Experts of a small language model: 9 layers.
Below are experts of layer 2 (counted from 0) of a mixture-of-experts language model. Rows are named router (the router's row for the expert), gate (a neuron's input weights, with its number), up (a neuron's input weights, with its number) and show model dimensions 0-95. Each number is 50 + 10 x the weight over its row's rms, rounded and kept within 0 to 99.
After each expert's rows: a language model's description of what the expert responds to. This comes from a sample of Wikipedia text that the model never trained on.

# expert 33
router:34 51 62 55 44 50 52 38 42 62 60 49 52 51 34 45 38 51 35 53 24 69 62 64 37 45 49 34 50 44 32 36 38 41 39 51 60 64 61 54 45 44 55 40 64 42 54 72 56 81 42 52 45 50 55 51 56 43 47 40 53 59 53 46 52 52 62 57 55 70 47 58 53 41 40 46 48 59 48 51 57 50 58 63 57 62 65 52 48 35 42 64 40 55 40 55
gate0:53 58 43 43 44 56 54 42 40 48 53 51 63 47 42 66 44 38 47 49 48 56 58 75 47 50 76 39 53 29 31 58 72 60 44 62 67 46 49 45 68 59 57 52 55 59 52 56 57 59 56 47 54 54 61 60 63 38 59 51 56 49 42 18 57 57 62 32 52 58 56 59 50 40 69 47 55 50 46 48 66 47 50 50 49 54 62 47 56 62 37 65 53 54 50 36
up0:44 44 63 48 48 47 64 51 37 32 51 57 51 58 39 50 57 62 46 60 59 47 53 76 54 41 75 45 71 60 51 36 42 51 60 46 57 49 60 43 59 53 56 30 54 73 54 49 58 63 49 48 39 66 48 55 54 42 41 52 41 45 40 34 63 69 56 42 52 35 43 45 51 48 75 58 57 45 54 47 62 52 47 44 48 50 68 50 50 34 41 65 62 54 44 60
gate1:61 55 57 52 50 50 45 57 57 39 31 54 67 61 50 36 46 35 41 55 35 47 58 56 47 48 55 46 58 41 44 51 43 54 56 40 52 59 76 52 42 42 54 55 59 67 65 43 64 71 48 53 47 61 46 40 69 33 31 46 51 48 37 57 41 38 60 52 62 34 58 48 62 26 64 40 42 47 42 72 42 42 34 52 57 40 47 58 44 51 48 45 43 42 45 52
up1:55 57 68 47 50 36 44 48 38 43 44 47 66 77 61 53 70 44 58 44 43 63 48 30 55 59 40 52 34 28 39 61 39 61 52 49 45 55 49 51 73 40 43 61 53 58 46 57 47 55 42 39 58 44 44 54 50 59 52 54 64 38 57 52 37 61 30 64 67 50 54 64 56 45 35 59 48 59 68 47 47 41 47 51 61 42 59 51 48 50 57 62 43 58 56 35
It responds to: Decade and year endings. Plural s after decades like 1990s and year-range pieces –19, –20, plus closing periods and parentheses after years.

# expert 32
router:43 60 57 50 47 45 64 75 42 53 53 47 56 62 36 63 43 65 20 40 53 56 65 39 40 47 64 55 51 52 50 38 52 56 47 51 42 70 67 50 40 44 56 40 39 64 56 58 43 70 43 31 42 66 53 48 60 42 57 50 46 47 45 48 30 61 50 65 45 56 58 48 40 50 43 49 56 51 44 49 59 52 72 68 42 65 61 60 55 42 38 52 50 47 59 44
gate0:54 52 58 27 54 47 59 53 50 39 56 59 76 43 46 42 44 38 40 44 36 55 45 43 59 27 54 63 54 73 68 43 51 57 50 54 39 60 47 39 31 44 34 30 41 41 46 51 61 46 41 44 37 54 45 40 44 57 36 56 48 34 34 44 49 43 54 57 58 50 32 36 38 60 50 51 51 51 41 56 71 44 44 57 39 55 53 58 55 40 44 30 47 55 54 60
up0:52 41 43 58 51 65 64 66 69 64 56 47 40 59 46 58 50 63 48 57 40 50 57 64 47 55 23 52 61 43 52 34 58 41 23 47 45 51 46 52 25 46 66 55 32 63 49 54 47 41 46 58 41 44 50 36 71 54 25 38 60 40 52 47 50 54 50 47 41 38 54 44 51 29 61 56 55 56 52 57 43 52 69 50 35 49 47 49 48 48 47 42 61 47 46 53
gate1:47 45 51 49 61 53 43 53 64 55 49 64 48 55 37 64 25 57 36 68 59 63 61 49 46 51 42 40 46 52 46 69 55 40 52 41 26 63 55 43 42 43 63 59 44 49 65 34 61 54 54 52 55 64 55 63 54 49 41 26 51 40 57 50 49 59 52 56 48 38 59 71 60 50 52 45 51 77 38 42 54 54 42 60 53 60 57 54 55 47 45 44 77 40 50 43
up1:62 51 33 46 27 44 52 61 46 47 34 45 53 57 65 42 55 49 71 38 46 49 41 58 55 49 52 66 31 55 53 45 41 47 72 49 61 41 60 49 67 45 36 46 50 64 43 52 53 56 43 32 35 31 45 37 49 56 56 49 59 56 45 63 69 34 47 53 52 46 43 61 46 59 53 58 58 43 58 34 41 44 35 47 58 32 33 53 47 52 43 57 32 43 59 60
It responds to: Word-middle syllables. Middle syllables of common nouns and names, such as ty-ph-oon, Leat-her-face, Nat-ur-al, Secret-ary, conce-pt.

# expert 12
router:40 59 57 45 44 54 49 51 58 45 59 34 52 66 13 44 52 54 39 47 51 53 52 43 33 35 55 40 56 37 50 46 46 52 49 37 48 50 57 46 57 38 41 52 56 49 65 66 50 64 51 43 36 68 66 32 61 42 58 41 55 54 43 56 42 44 46 48 41 63 45 44 40 38 49 45 65 49 27 53 60 55 66 76 59 65 46 55 61 39 41 55 57 52 47 51
gate0:58 52 55 61 58 49 47 52 55 55 55 51 52 46 46 47 32 51 46 38 56 48 55 40 45 59 41 59 67 56 33 36 50 50 54 71 34 54 52 35 51 48 52 56 35 48 52 41 52 53 63 43 51 61 58 56 55 45 53 29 53 30 30 57 47 51 57 71 63 55 44 46 56 45 42 57 38 81 39 55 38 53 61 51 56 62 38 54 48 33 43 57 80 46 63 42
up0:45 43 27 42 38 36 50 59 42 62 55 39 44 46 67 57 70 40 50 57 49 63 35 53 45 61 32 51 39 63 50 47 43 54 64 61 35 55 56 46 44 46 52 41 76 58 47 53 63 42 36 39 74 61 45 57 73 48 38 50 33 53 40 39 51 47 39 39 61 50 51 45 51 56 55 58 53 48 57 51 55 52 49 56 55 31 50 51 46 45 42 57 48 75 44 59
gate1:44 67 48 40 57 60 49 44 68 56 59 49 60 50 30 41 57 70 54 51 55 65 53 40 47 39 51 52 60 35 49 51 48 68 56 48 47 46 38 41 63 50 39 52 60 36 48 56 56 58 48 34 28 64 46 32 46 50 53 39 70 63 58 47 54 53 58 48 48 58 51 54 48 20 47 42 71 47 39 49 50 40 55 74 60 55 46 42 62 41 44 41 52 60 40 44
up1:45 68 44 47 52 62 47 43 69 60 58 36 58 54 36 40 55 68 49 59 53 61 48 33 42 36 56 45 50 37 56 50 44 65 67 45 42 46 43 45 61 51 43 50 55 48 52 70 64 61 46 39 31 64 54 32 52 33 45 51 69 59 47 61 57 50 55 49 42 55 43 46 44 32 37 36 80 49 36 46 46 45 56 71 57 54 42 44 56 48 49 43 48 59 53 42
It responds to: Capital letters and symbols. Single capital letters inside acronyms and codes, table pipes, subscripts and math braces, as in LINEAR, SSN, CPU, XXX.

# expert 1
router:40 48 77 47 53 55 51 52 38 43 52 28 54 53 31 54 48 73 35 47 52 76 60 37 38 55 58 44 61 36 41 55 54 66 47 46 41 53 48 70 59 40 54 39 46 43 52 59 45 59 46 48 44 59 62 46 50 43 52 46 47 43 60 49 25 68 49 71 43 63 53 51 52 51 51 42 48 50 52 44 60 51 61 62 53 77 50 53 57 52 37 47 48 42 40 60
gate1:63 54 46 58 49 47 68 46 46 51 53 19 51 51 36 49 50 51 45 44 61 42 58 33 50 53 46 38 60 40 41 50 32 44 38 52 34 54 56 49 62 56 53 55 60 54 41 42 77 38 60 27 52 46 43 42 35 53 28 55 53 40 40 53 48 71 53 29 51 46 61 53 40 57 38 47 52 36 33 46 48 57 52 61 47 48 54 48 66 52 35 55 43 47 38 40
up1:52 65 56 39 58 49 59 48 43 55 60 44 37 60 61 42 71 57 50 57 53 72 44 50 57 60 70 37 53 32 39 53 29 57 50 61 50 51 56 62 57 53 52 51 59 58 42 55 51 53 43 38 49 40 49 58 55 60 50 60 32 52 50 47 25 52 45 52 48 41 63 44 41 51 62 26 69 75 51 63 36 67 56 47 51 55 58 38 50 52 33 48 51 35 46 53
gate2:48 55 52 50 37 56 52 50 52 60 48 53 43 65 39 52 56 66 50 52 40 46 53 55 22 56 43 20 43 61 47 55 44 53 46 58 57 44 38 52 50 39 44 34 43 54 44 37 47 55 48 58 43 49 64 50 64 45 52 41 36 54 56 40 46 59 27 58 54 39 37 46 49 49 54 46 52 48 65 57 36 31 65 65 49 66 43 52 33 41 35 36 64 42 72 63
up2:49 52 55 51 63 45 71 52 57 46 48 72 57 37 62 50 42 47 44 54 53 56 44 56 66 48 62 70 55 52 47 27 46 47 60 39 30 58 74 39 57 50 35 56 57 56 55 52 52 57 43 47 59 51 33 56 34 54 43 51 42 50 44 55 57 40 56 42 56 62 45 45 51 27 47 62 39 45 51 37 69 58 42 35 57 34 52 61 32 51 56 62 51 54 39 31
It responds to: Plural -s suffix. Word-final pieces finishing a word, mostly plural s after nouns, such as circles, elements, trains, Offences.

# expert 44
router:44 46 44 71 22 48 56 54 42 48 45 50 55 58 42 53 30 56 32 41 38 68 51 70 44 49 54 37 42 63 46 35 43 40 35 36 55 65 63 56 37 42 62 41 66 45 57 58 65 66 49 59 49 55 62 47 61 33 49 48 45 54 57 36 36 48 31 59 57 52 39 48 45 44 54 56 55 51 53 46 65 39 50 41 47 53 52 49 51 42 41 64 38 68 56 48
gate0:56 58 58 56 52 49 45 42 49 45 61 56 28 54 39 55 52 57 42 54 62 52 38 65 50 42 44 39 53 50 42 37 42 43 39 44 45 49 30 49 36 66 52 65 43 63 44 40 34 54 61 70 52 48 50 39 56 41 36 40 52 56 42 49 54 74 39 51 44 39 31 37 35 39 47 56 60 68 60 42 47 47 46 48 56 63 43 48 22 55 31 49 35 37 55 49
up0:75 44 52 60 47 49 51 34 47 36 48 54 31 36 45 54 45 50 53 49 58 57 35 63 46 65 47 56 64 45 43 27 58 50 49 63 74 56 49 25 45 74 46 50 62 47 28 52 49 45 52 50 54 41 36 30 52 46 39 47 47 47 53 47 44 64 51 49 50 49 46 77 49 49 56 48 59 55 37 48 48 51 53 54 72 42 47 37 58 52 52 64 44 50 42 56
gate1:54 49 54 53 41 33 36 49 40 56 43 48 50 34 65 41 48 46 35 37 41 45 54 51 50 49 46 61 47 52 40 57 40 27 44 39 54 39 37 41 31 45 56 64 60 67 49 44 49 52 60 62 37 37 65 60 64 46 61 40 51 58 48 50 47 32 28 46 71 35 42 49 67 57 37 55 52 52 52 26 57 57 46 53 42 39 62 63 47 59 44 65 42 50 50 50
up1:45 71 42 57 40 51 64 58 44 56 47 47 44 35 62 45 47 54 56 38 50 68 48 55 50 39 52 41 35 48 53 53 51 58 56 36 57 35 42 57 59 51 66 51 59 52 34 44 54 57 58 55 55 59 44 67 71 28 44 57 44 41 43 37 54 60 50 63 57 46 74 68 44 56 70 47 37 49 53 45 51 56 63 52 36 62 66 30 47 42 31 44 51 57 58 41
It responds to: After in/ex/the. Tokens right after in, ex or In, such as in-her-it, in-ver-ted, In 2018, in later, ex-o-ticizing.

# expert 30
router:44 59 66 48 49 41 52 41 54 63 63 34 48 46 38 49 48 56 33 47 39 58 55 46 29 38 49 50 48 53 42 43 41 59 46 52 48 69 59 47 44 53 60 35 37 48 74 66 53 58 51 40 39 65 65 62 54 48 57 50 54 59 52 58 46 58 52 62 42 71 67 42 51 44 45 42 42 43 33 37 57 62 69 65 44 68 59 65 54 51 35 53 42 41 38 61
gate0:44 41 53 43 53 37 40 41 41 52 56 54 52 40 37 36 44 57 53 52 55 35 63 51 34 54 54 59 48 44 43 50 51 60 51 47 72 53 57 50 54 56 49 46 54 58 55 57 45 47 43 47 54 65 50 52 50 46 63 58 32 40 54 48 49 63 70 53 31 45 69 38 58 47 36 44 50 61 48 51 49 71 34 84 69 48 34 69 35 49 35 49 53 34 46 42
up0:52 54 52 64 35 46 59 59 43 32 66 64 54 60 49 42 47 48 57 67 39 44 55 59 61 33 26 54 52 35 49 55 37 37 53 71 45 46 55 63 61 54 55 64 75 51 41 44 53 54 59 56 63 44 42 47 38 45 55 48 61 55 46 51 48 52 45 42 59 66 52 43 46 45 61 71 45 41 51 40 34 29 63 42 45 40 64 52 56 37 49 53 48 58 65 40
gate1:57 35 41 69 58 45 53 41 44 49 55 52 66 65 59 52 49 66 55 50 45 61 49 40 43 54 33 50 55 64 48 40 53 59 46 47 38 55 46 39 34 72 64 45 51 60 41 66 73 55 51 46 52 42 53 39 63 54 45 61 46 40 78 69 57 67 56 38 47 47 59 67 58 65 61 46 41 29 54 41 44 62 50 47 45 46 63 44 46 51 57 59 50 45 40 54
up1:51 64 62 59 48 69 44 44 43 55 37 50 46 53 37 59 40 45 47 47 59 29 62 53 43 47 47 54 48 38 58 59 74 38 45 37 39 41 69 74 42 32 56 39 42 43 59 57 66 50 39 46 29 50 47 58 56 57 61 41 53 49 70 52 58 60 76 54 35 63 43 52 61 47 50 43 41 52 56 48 50 39 51 46 48 46 55 38 43 67 59 51 61 48 59 52
It responds to: Word endings and non-Latin bytes. Word-final pieces like ary, ish, ard, er, and bytes of accented letters or Burmese and Korean script.

# expert 11
router:45 52 70 52 53 45 51 56 38 49 40 45 54 52 33 55 31 66 34 32 50 67 49 49 41 61 58 48 54 51 61 45 61 62 41 41 50 57 54 72 32 41 56 38 36 47 55 58 45 65 43 42 46 69 65 49 48 48 59 33 46 47 54 44 14 66 38 64 50 63 47 54 64 52 52 50 56 53 53 59 52 48 53 56 47 63 56 59 49 59 37 41 48 42 60 43
gate1:43 47 49 69 46 43 46 60 49 43 27 43 70 65 50 62 50 31 39 55 35 66 32 44 51 56 64 44 66 53 49 54 47 67 42 59 53 41 53 55 43 63 48 66 55 53 60 57 64 49 64 45 50 53 44 48 51 47 53 46 53 59 60 57 29 39 46 66 31 53 45 60 49 51 34 28 44 34 41 61 42 54 35 55 51 45 38 64 54 60 55 33 49 50 51 42
up1:42 50 65 41 62 40 53 52 48 59 56 48 49 46 35 62 39 54 52 67 45 71 61 48 56 43 33 58 58 31 47 58 48 53 63 66 42 45 50 69 59 48 75 52 61 44 63 47 36 45 68 55 52 53 47 61 53 43 55 45 41 66 59 52 36 23 58 52 51 37 52 46 49 64 63 32 69 45 43 53 52 68 53 54 49 54 57 47 51 58 64 44 43 64 51 50
gate2:44 44 50 36 52 50 62 47 37 64 35 39 49 38 41 58 26 62 53 70 41 56 52 65 35 32 61 43 38 52 52 41 45 55 59 54 48 50 47 41 38 59 38 78 47 57 38 62 51 55 60 64 41 73 42 40 43 44 66 46 40 58 44 40 55 50 53 49 58 54 46 65 67 54 62 50 52 42 45 44 50 47 27 52 53 48 36 55 37 37 55 46 59 50 53 37
up2:37 61 36 45 42 56 50 53 64 32 50 49 40 44 47 33 44 47 45 41 58 51 57 36 52 46 40 54 48 34 53 63 52 43 44 43 42 57 55 62 69 37 68 38 58 48 56 59 50 45 40 52 56 24 63 53 30 48 44 70 76 35 54 47 53 55 37 63 51 56 57 36 43 58 49 43 56 51 60 49 49 41 55 67 53 39 57 29 69 41 56 58 48 47 45 55
It responds to: Noun suffix pieces. Word-final derivational suffixes and middle pieces of nouns, such as -ment, -ies, -ship, -ization, heart-be-at, art-ill-ery.

# expert 56
router:32 48 72 53 59 44 50 51 38 43 45 33 48 50 46 57 46 69 40 37 36 73 50 52 35 53 54 41 66 40 39 47 52 51 43 43 55 50 51 57 44 54 60 35 53 34 59 64 42 72 47 41 47 53 48 51 47 48 53 44 35 41 52 40 27 57 41 63 61 60 36 51 53 34 45 41 52 48 54 50 65 47 65 63 57 70 63 63 48 58 37 59 44 44 37 59
gate1:40 42 40 49 41 54 44 52 35 40 50 38 24 58 42 37 56 52 45 47 58 37 66 56 56 53 45 37 49 56 47 53 47 35 46 37 45 43 52 64 38 25 63 44 61 60 67 36 38 43 56 51 37 43 46 51 51 51 54 46 51 40 57 62 46 53 46 47 57 36 40 42 30 48 54 42 35 57 36 39 58 34 77 41 38 63 56 54 46 61 49 53 44 43 58 29
up1:52 66 45 40 50 40 33 54 55 46 54 48 20 39 50 41 52 50 48 67 52 56 62 58 43 48 57 51 53 61 33 49 65 66 45 52 62 49 48 48 61 65 47 53 68 49 36 53 48 35 78 49 74 41 54 66 48 47 46 29 56 49 32 39 60 60 45 51 38 57 54 42 46 43 39 39 53 34 46 39 47 48 51 55 52 49 40 48 44 58 44 43 38 66 62 41
gate2:50 54 51 44 44 41 51 53 39 44 49 48 60 64 50 63 46 41 49 60 78 70 60 52 45 52 45 56 49 55 64 48 46 69 42 44 42 48 52 42 50 19 64 50 70 51 32 59 40 50 51 51 71 49 51 46 59 51 52 34 53 32 60 45 45 87 43 58 52 41 46 74 49 54 48 50 56 44 58 38 45 46 40 49 50 46 46 50 49 36 55 53 44 55 62 45
up2:44 27 66 59 35 37 42 33 38 47 46 49 74 54 56 38 48 56 57 41 42 58 53 44 54 66 45 49 38 42 44 52 47 53 55 56 59 49 43 31 55 51 24 42 52 30 45 50 56 48 72 56 64 55 56 46 55 43 44 50 32 52 55 56 56 62 48 46 66 39 45 56 72 46 51 35 38 43 51 49 57 51 31 54 60 38 50 50 58 40 63 53 35 56 41 61
It responds to: Plural endings. The plural suffix s after noun stems, such as death-s, commission-s, 1980-s, collaborator-s, plus whole plural nouns like species and services.

# expert 22
router:37 52 57 52 33 53 66 43 43 51 39 42 47 48 39 49 38 58 25 44 37 66 57 61 42 36 55 28 63 46 52 40 37 49 52 22 52 59 59 57 44 31 68 32 49 33 50 48 62 72 55 50 53 46 58 49 54 48 63 62 53 62 55 54 41 47 44 47 35 59 58 39 67 48 43 52 53 50 43 63 57 62 54 62 53 50 48 52 53 47 43 55 37 50 45 69
gate0:56 57 61 54 45 43 66 50 44 70 38 37 48 35 48 37 43 55 51 42 47 42 72 45 55 50 38 41 51 31 35 33 48 43 49 43 52 51 49 55 50 39 60 51 51 46 56 50 75 63 67 48 39 57 56 33 49 67 54 61 50 58 36 45 66 43 56 55 43 53 64 37 37 46 47 48 50 49 57 43 57 58 42 45 65 68 39 50 28 53 63 63 66 44 33 59
up0:39 57 70 40 72 63 62 43 26 53 48 67 52 50 47 42 50 61 36 49 28 54 63 63 52 44 67 38 54 43 40 48 51 44 64 39 46 44 71 55 46 49 57 44 42 49 47 52 47 32 32 56 42 35 47 59 46 34 60 36 48 55 47 56 41 62 37 39 43 61 47 48 53 39 31 50 37 46 52 53 45 48 49 42 34 56 47 55 53 49 50 43 62 29 59 56
gate1:37 49 43 29 41 38 51 43 42 53 54 49 47 39 52 44 54 38 60 44 64 49 40 43 48 23 51 45 44 49 60 53 56 39 48 33 55 48 52 56 66 32 61 50 57 60 47 72 61 51 44 54 69 50 57 53 70 54 54 63 46 47 47 60 45 51 71 57 58 64 29 48 52 42 62 57 51 47 41 45 36 64 53 40 69 76 61 44 50 47 49 49 52 45 39 69
up1:37 33 51 33 39 47 49 59 55 51 46 55 35 60 63 44 50 38 44 51 40 49 29 62 56 56 47 45 45 46 40 55 38 46 60 28 49 45 43 37 46 54 62 58 57 50 41 55 55 57 61 64 45 69 54 43 53 57 48 55 30 54 39 56 54 51 57 58 49 66 57 61 59 35 61 45 43 40 50 37 37 69 46 46 73 45 66 35 67 54 58 60 67 63 42 60
It responds to: Place and institution names. Commas after names and clauses, and name words like United, University, City, Town, York, California in biographies, citations and tables.

# expert 23
router:47 64 66 56 46 47 56 47 42 54 51 36 65 62 32 55 36 51 41 38 39 54 43 44 29 43 50 38 50 45 42 41 49 56 53 44 42 72 55 58 58 44 48 34 59 38 56 54 59 68 48 37 47 61 64 38 57 44 44 49 48 43 47 57 36 52 62 63 48 61 52 58 78 45 48 46 50 42 51 46 54 53 64 56 53 74 52 65 67 28 38 66 46 50 48 46
gate0:50 58 47 54 38 41 42 41 42 31 67 50 53 54 61 37 62 58 49 40 38 62 49 41 41 54 50 41 76 47 57 63 46 58 64 52 58 47 52 66 58 60 45 42 42 40 50 52 27 59 42 33 55 64 62 62 53 46 73 54 47 48 42 58 43 54 39 63 60 49 60 64 64 56 39 52 72 43 34 50 40 50 56 55 67 50 38 59 63 50 55 55 44 51 48 69
up0:46 57 66 50 59 26 42 50 53 39 51 68 53 38 61 47 46 48 53 38 48 50 45 60 45 51 56 44 54 49 40 63 49 69 56 63 42 61 65 49 56 51 43 50 48 54 69 62 23 49 40 57 47 71 58 52 65 34 67 42 40 47 48 56 28 50 55 65 64 57 56 41 40 38 46 41 64 60 55 53 39 42 48 48 51 47 55 50 46 61 39 74 47 37 62 42
gate1:36 55 48 47 47 55 43 57 39 49 40 54 59 49 46 74 30 54 44 29 26 50 48 45 45 50 54 53 48 52 47 48 55 54 53 35 43 80 62 59 41 43 40 33 44 47 36 36 62 63 45 58 32 50 53 62 41 61 50 62 46 45 51 53 29 43 45 58 36 43 50 38 60 58 56 53 53 65 72 55 52 47 65 52 44 68 57 58 52 51 35 55 50 47 66 51
up1:35 56 48 55 47 56 37 40 39 49 48 55 60 43 50 65 33 51 49 26 38 54 70 37 55 40 42 59 59 55 44 40 53 58 56 48 48 67 52 42 50 36 45 30 52 25 48 47 45 67 51 71 52 57 55 51 54 41 48 47 62 42 51 49 29 48 64 65 37 34 60 32 49 44 42 61 55 54 68 48 47 41 65 48 43 66 60 59 50 50 38 45 57 59 55 48
It responds to: Names, Korean bytes. Inner pieces of personal and place names like Sy-l-vie, Col-um-bus, Toron-to, plus Korean and other non-Latin byte pieces.

# expert 10
router:41 58 61 64 46 52 43 44 45 43 61 30 39 48 23 48 41 67 29 55 41 67 53 53 42 57 44 46 49 54 65 54 45 54 51 35 43 54 58 61 37 40 56 47 68 36 59 51 48 54 56 53 59 57 67 55 54 41 59 45 39 46 41 38 43 63 44 60 55 62 60 63 52 45 53 63 48 49 59 43 65 40 62 48 58 58 45 53 71 22 37 55 42 65 50 52
gate0:53 63 52 54 41 45 35 43 70 32 64 31 36 44 51 50 47 39 37 44 48 65 53 46 46 57 52 31 49 58 53 55 54 53 55 36 50 53 53 56 38 50 53 48 65 46 58 45 39 52 49 47 51 41 72 55 50 46 40 44 60 38 40 42 48 63 43 48 62 51 50 51 49 48 46 40 50 49 75 44 34 45 50 34 73 54 53 50 76 51 23 68 43 53 63 61
up0:51 38 60 69 48 47 62 68 31 64 36 60 65 41 56 61 63 42 53 58 44 34 58 45 35 58 49 53 49 32 37 48 49 45 44 61 60 55 58 35 57 37 57 59 35 46 57 61 57 40 50 42 52 55 50 60 51 46 63 63 39 44 65 61 41 26 40 58 39 52 44 56 53 56 51 56 58 58 40 46 54 42 50 68 25 41 58 57 41 45 64 45 61 39 49 41
gate1:49 43 52 52 60 56 40 47 54 45 60 39 38 49 50 36 58 54 51 46 45 51 36 74 50 65 36 49 41 48 66 61 35 43 52 38 28 44 55 70 39 49 69 45 46 50 58 50 47 54 36 54 55 62 57 56 51 34 52 69 35 40 69 51 65 60 45 48 30 36 53 44 53 52 61 38 51 61 66 38 40 40 50 47 51 32 61 52 70 47 43 51 56 37 44 45
up1:70 61 43 59 40 56 66 46 40 29 57 57 36 50 52 51 43 42 54 55 52 26 41 69 48 57 44 45 63 45 43 48 29 56 65 53 61 55 63 54 48 65 43 62 30 47 31 37 46 57 56 39 56 45 40 54 38 45 56 67 55 63 60 39 49 47 49 59 60 47 49 31 33 37 53 63 50 66 52 61 63 49 53 51 48 44 52 49 42 59 51 53 32 58 58 59
It responds to: Mixed tables and scripts. Inside sports or results tables, word pieces of Japanese or Chinese text and score pieces, plus verbs like took, became, came, until.

# expert 15
router:32 54 65 53 37 53 47 56 54 34 67 38 45 52 28 38 42 46 34 47 31 65 46 67 34 31 56 40 54 39 40 50 44 58 49 30 45 54 53 47 53 56 46 43 63 45 61 68 57 59 48 42 56 66 63 45 46 38 55 42 53 38 36 49 50 46 47 56 39 72 57 41 45 53 47 55 42 38 33 55 48 49 49 61 58 63 48 47 65 42 32 46 56 52 44 61
gate0:68 55 54 58 54 49 52 65 62 43 59 50 47 41 42 73 41 40 35 41 54 39 41 44 36 42 38 44 58 60 48 67 63 45 59 37 57 60 35 49 64 37 58 40 57 44 43 43 53 55 51 35 52 51 58 48 57 50 56 63 49 38 67 61 52 58 45 64 40 57 61 60 71 54 64 48 43 52 50 56 29 72 45 29 52 61 67 48 48 42 51 40 61 50 36 60
up0:42 40 45 69 52 54 56 48 47 52 29 38 60 62 50 52 47 50 58 38 45 47 64 57 50 53 66 52 52 30 54 40 47 71 42 62 41 50 51 47 41 44 33 47 38 63 55 42 45 50 48 69 32 64 22 40 37 58 41 40 46 64 35 49 42 47 60 59 55 60 44 49 35 56 37 58 62 58 63 43 67 50 41 50 55 41 56 50 55 66 45 66 59 56 55 38
gate1:36 48 54 58 29 58 53 51 34 33 50 68 41 56 44 40 53 59 47 64 61 47 26 48 63 58 54 42 61 47 62 50 35 50 56 46 42 59 43 57 61 51 45 36 33 28 48 57 53 66 37 51 37 45 65 51 59 56 41 61 74 49 60 40 51 42 49 54 31 51 48 54 72 60 63 39 41 45 49 54 47 47 40 59 52 42 59 53 56 49 46 55 54 32 49 62
up1:31 58 52 57 42 49 51 33 38 52 55 53 39 64 39 42 53 55 42 67 44 34 48 59 55 47 52 41 50 34 39 58 38 50 69 47 59 32 52 59 80 50 31 40 58 50 45 61 43 59 40 46 72 47 50 72 45 50 46 50 65 65 65 58 57 49 40 36 53 58 44 50 67 50 57 42 48 39 46 54 49 48 65 39 55 53 58 50 34 67 55 55 45 50 62 48
It responds to: Name-initial letter continuations. Second piece of names and words after a capital S or other initial letter, such as S-han-kar, S-tra-tford, S-un, C-al-ligaris.

# expert 36
router:44 56 64 35 44 60 48 53 57 48 57 42 49 50 30 53 30 68 31 44 37 58 37 49 43 51 48 47 53 46 55 51 53 63 42 39 48 50 53 58 48 29 52 38 56 38 47 45 57 68 52 37 46 65 65 38 57 58 52 59 42 41 35 63 51 46 45 71 32 66 52 44 66 52 43 55 39 47 42 44 49 61 42 58 54 78 42 40 61 35 39 53 47 45 47 63
gate0:41 53 66 53 55 63 46 47 59 65 66 51 43 63 40 50 25 56 41 30 37 58 50 38 49 45 35 59 57 63 63 53 55 47 55 38 37 46 63 56 44 57 58 35 48 40 68 36 61 74 30 55 51 58 59 44 51 47 58 50 55 64 34 63 52 47 48 67 57 44 56 46 63 41 55 52 55 34 45 51 34 60 41 38 40 43 43 53 38 50 61 46 43 55 53 63
up0:68 52 37 49 45 46 45 56 51 42 48 62 56 50 40 42 66 51 63 52 73 38 41 50 52 54 46 46 46 57 49 62 44 52 78 46 58 57 36 49 59 36 45 55 55 40 39 36 45 43 62 59 68 47 53 56 57 48 50 49 49 44 65 29 59 51 40 46 37 44 52 63 47 42 46 60 54 74 58 46 67 51 28 43 54 49 57 31 56 37 37 51 67 54 33 41
gate1:54 56 43 36 32 49 66 55 59 51 45 38 49 37 54 65 57 37 52 55 11 49 56 50 49 60 50 32 60 39 57 33 58 55 47 42 48 41 57 57 51 49 64 32 53 38 48 50 67 39 46 55 45 48 44 47 45 63 39 68 60 46 41 56 36 39 35 34 40 42 61 42 59 55 57 40 60 34 42 54 59 40 50 45 46 47 59 47 50 52 49 65 59 63 38 48
up1:44 50 31 53 40 59 39 37 55 54 62 62 32 46 53 54 55 64 30 25 39 58 61 58 43 43 54 61 38 42 48 56 36 45 54 63 43 37 39 54 68 46 50 44 59 42 42 31 48 48 42 47 62 45 58 43 69 47 45 45 49 38 73 51 62 51 34 46 60 42 40 61 42 42 53 44 55 52 51 54 46 41 40 51 53 33 65 49 68 53 58 46 33 39 66 51
It responds to: CJK bytes and place names. Bytes of Chinese or Japanese characters, taxonomy labels like Kingdom, and place words such as County, State, California, -town.

# expert 57
router:50 34 49 46 41 54 38 63 46 53 42 43 57 54 39 56 34 47 44 39 40 59 51 51 44 45 57 39 42 56 53 43 50 53 43 20 55 58 65 60 50 21 49 52 47 61 66 66 42 58 55 37 31 69 67 42 59 41 47 50 52 37 40 54 51 51 48 78 39 54 64 49 54 53 55 58 48 53 48 44 55 39 40 53 49 63 40 59 55 36 40 47 41 29 59 54
gate0:36 40 38 46 48 52 45 42 54 39 62 48 46 52 23 32 51 43 42 50 45 49 42 61 54 41 75 34 51 34 58 49 53 54 44 40 48 54 48 43 37 66 52 47 49 44 46 58 64 46 63 54 29 52 69 40 39 52 35 61 66 52 40 61 60 52 37 38 51 65 55 37 56 45 65 60 69 51 47 45 56 53 42 48 58 67 39 47 28 39 40 49 42 56 55 53
up0:28 47 35 46 48 49 47 66 72 47 66 45 51 52 45 37 41 53 50 43 46 41 40 48 52 33 58 47 56 41 53 59 63 46 42 32 39 56 37 38 48 56 63 54 55 52 63 38 44 33 46 69 35 37 62 41 49 37 51 61 61 53 39 64 63 48 55 32 39 58 68 35 46 39 66 61 48 51 54 41 52 39 51 39 48 68 52 39 49 49 33 53 39 49 53 51
gate1:56 58 73 49 53 49 49 28 40 69 45 51 50 56 44 66 47 55 45 58 38 59 46 79 51 54 41 41 63 56 51 51 61 40 39 47 51 51 54 44 56 66 63 29 38 49 64 56 78 61 39 45 52 60 57 60 62 42 47 41 54 54 64 57 53 52 53 52 54 55 42 55 56 47 51 44 64 49 55 47 39 47 41 57 55 70 65 41 28 60 50 46 70 49 53 45
up1:50 62 63 58 63 55 45 29 46 45 48 63 62 46 41 56 30 56 47 42 37 47 64 36 37 47 56 45 59 22 61 40 47 58 42 41 24 67 49 52 44 37 59 37 61 40 57 56 49 50 52 40 66 26 48 55 59 48 43 35 61 46 54 58 48 58 45 60 56 64 53 52 57 51 62 54 55 56 54 49 47 49 54 48 35 57 34 64 42 50 53 30 37 58 41 43
It responds to: Mid-word continuation pieces. Middle and final pieces of longer words after a prefix, such as on-ion, con-ver-ts, Col-our, Catego-ry, plus CJK bytes.